Experts of a small language model.
Size: 9 layers, vocabulary 7755, 11.4M parameters.
Experts: a softmax router, a shared expert of 128 neurons.
Training: a variant of SOAP for the experts, 454M tokens.
Below are experts of layer 2 (counted from 0) of a mixture-of-experts language model. Rows are named router (the router's row for the expert) and show model dimensions 0-39. Each number is 50 + 10 x the weight over its row's rms, rounded and kept within 0 to 99.
Before each expert's rows: a language model's description of what the expert responds to. This comes from a sample of Wikipedia text that the model never trained on.

# expert 3
Description: Proper-name completions. Final parts of names of people, places and organizations, such as Cleveland, Wilson, City, Cape, University, York, US, plus possessive 's.
router:45 47 42 42 44 53 60 49 54 66 41 51 46 58 51 57 29 56 52 50 39 34 40 50 53 49 44 54 35 57 48 59 39 52 56 50 43 49 61 41

# expert 5
Description: Determiners and following nouns. Articles and possessives like the, a, his, and the adjective or noun right after them, such as primary, specific, final, time.
router:40 43 42 33 48 44 51 57 58 59 46 51 45 47 59 71 52 66 58 69 51 26 47 65 41 56 43 63 37 57 33 51 50 56 50 52 52 35 48 46

# expert 2
Description: Table cells and numbers. Pipe separators and digits in wiki tables and numbered lists, such as | between cells, 2, 26, 500, and ordinal th.
router:31 57 57 46 41 56 62 36 51 52 41 57 46 44 61 76 55 47 45 65 38 32 54 49 42 62 56 60 57 53 53 56 57 47 64 56 58 44 57 52

# expert 7
Description: Capitalized word starts. First pieces of capitalized names or words after a space, such as Bur, Dur, P, St, V, Ch, plus coordinate markers.
router:44 60 34 47 45 44 47 54 47 56 50 27 33 43 59 65 42 62 50 52 45 47 38 42 35 50 59 43 43 45 57 36 46 54 59 54 62 44 45 51

# expert 6
Description: List dashes and separators. Dashes starting list items after line breaks, slashes, pipes, open parentheses, and joining words like and, in, or in infobox-style lists.
router:44 68 40 41 33 38 54 38 52 51 50 44 45 53 31 65 53 42 39 40 30 64 64 45 41 54 62 60 37 46 54 54 43 47 55 61 59 46 62 41

# expert 4
Description: Prepositions and conjunctions. Function words and punctuation after a verb or noun within running sentences, such as with, on, by, and, of, comma, period.
router:51 57 52 42 42 51 54 35 52 63 47 56 45 55 46 57 50 46 55 48 29 36 62 42 50 51 55 56 49 48 64 61 51 59 57 62 54 36 45 42

# expert 0
Description: Line breaks, sentence starts. Line breaks and sentence-opening tokens, especially after "may refer to:" on disambiguation pages, plus heading markers, quotes and words like was, In, He.
router:42 60 61 36 36 35 66 56 53 42 35 60 41 50 55 69 37 53 72 51 50 38 41 37 25 38 47 43 49 49 55 45 39 72 42 54 63 52 73 37

# expert 1
Description: Mid-word fragments. Word pieces inside longer words and names, after a capital-letter start, such as er, ic, ar, os, in leap, Peierls, Molchanov.
router:59 59 47 35 43 66 51 40 50 55 41 34 42 60 51 55 31 56 64 43 30 40 50 44 46 39 47 55 45 47 56 62 54 63 59 57 41 30 52 42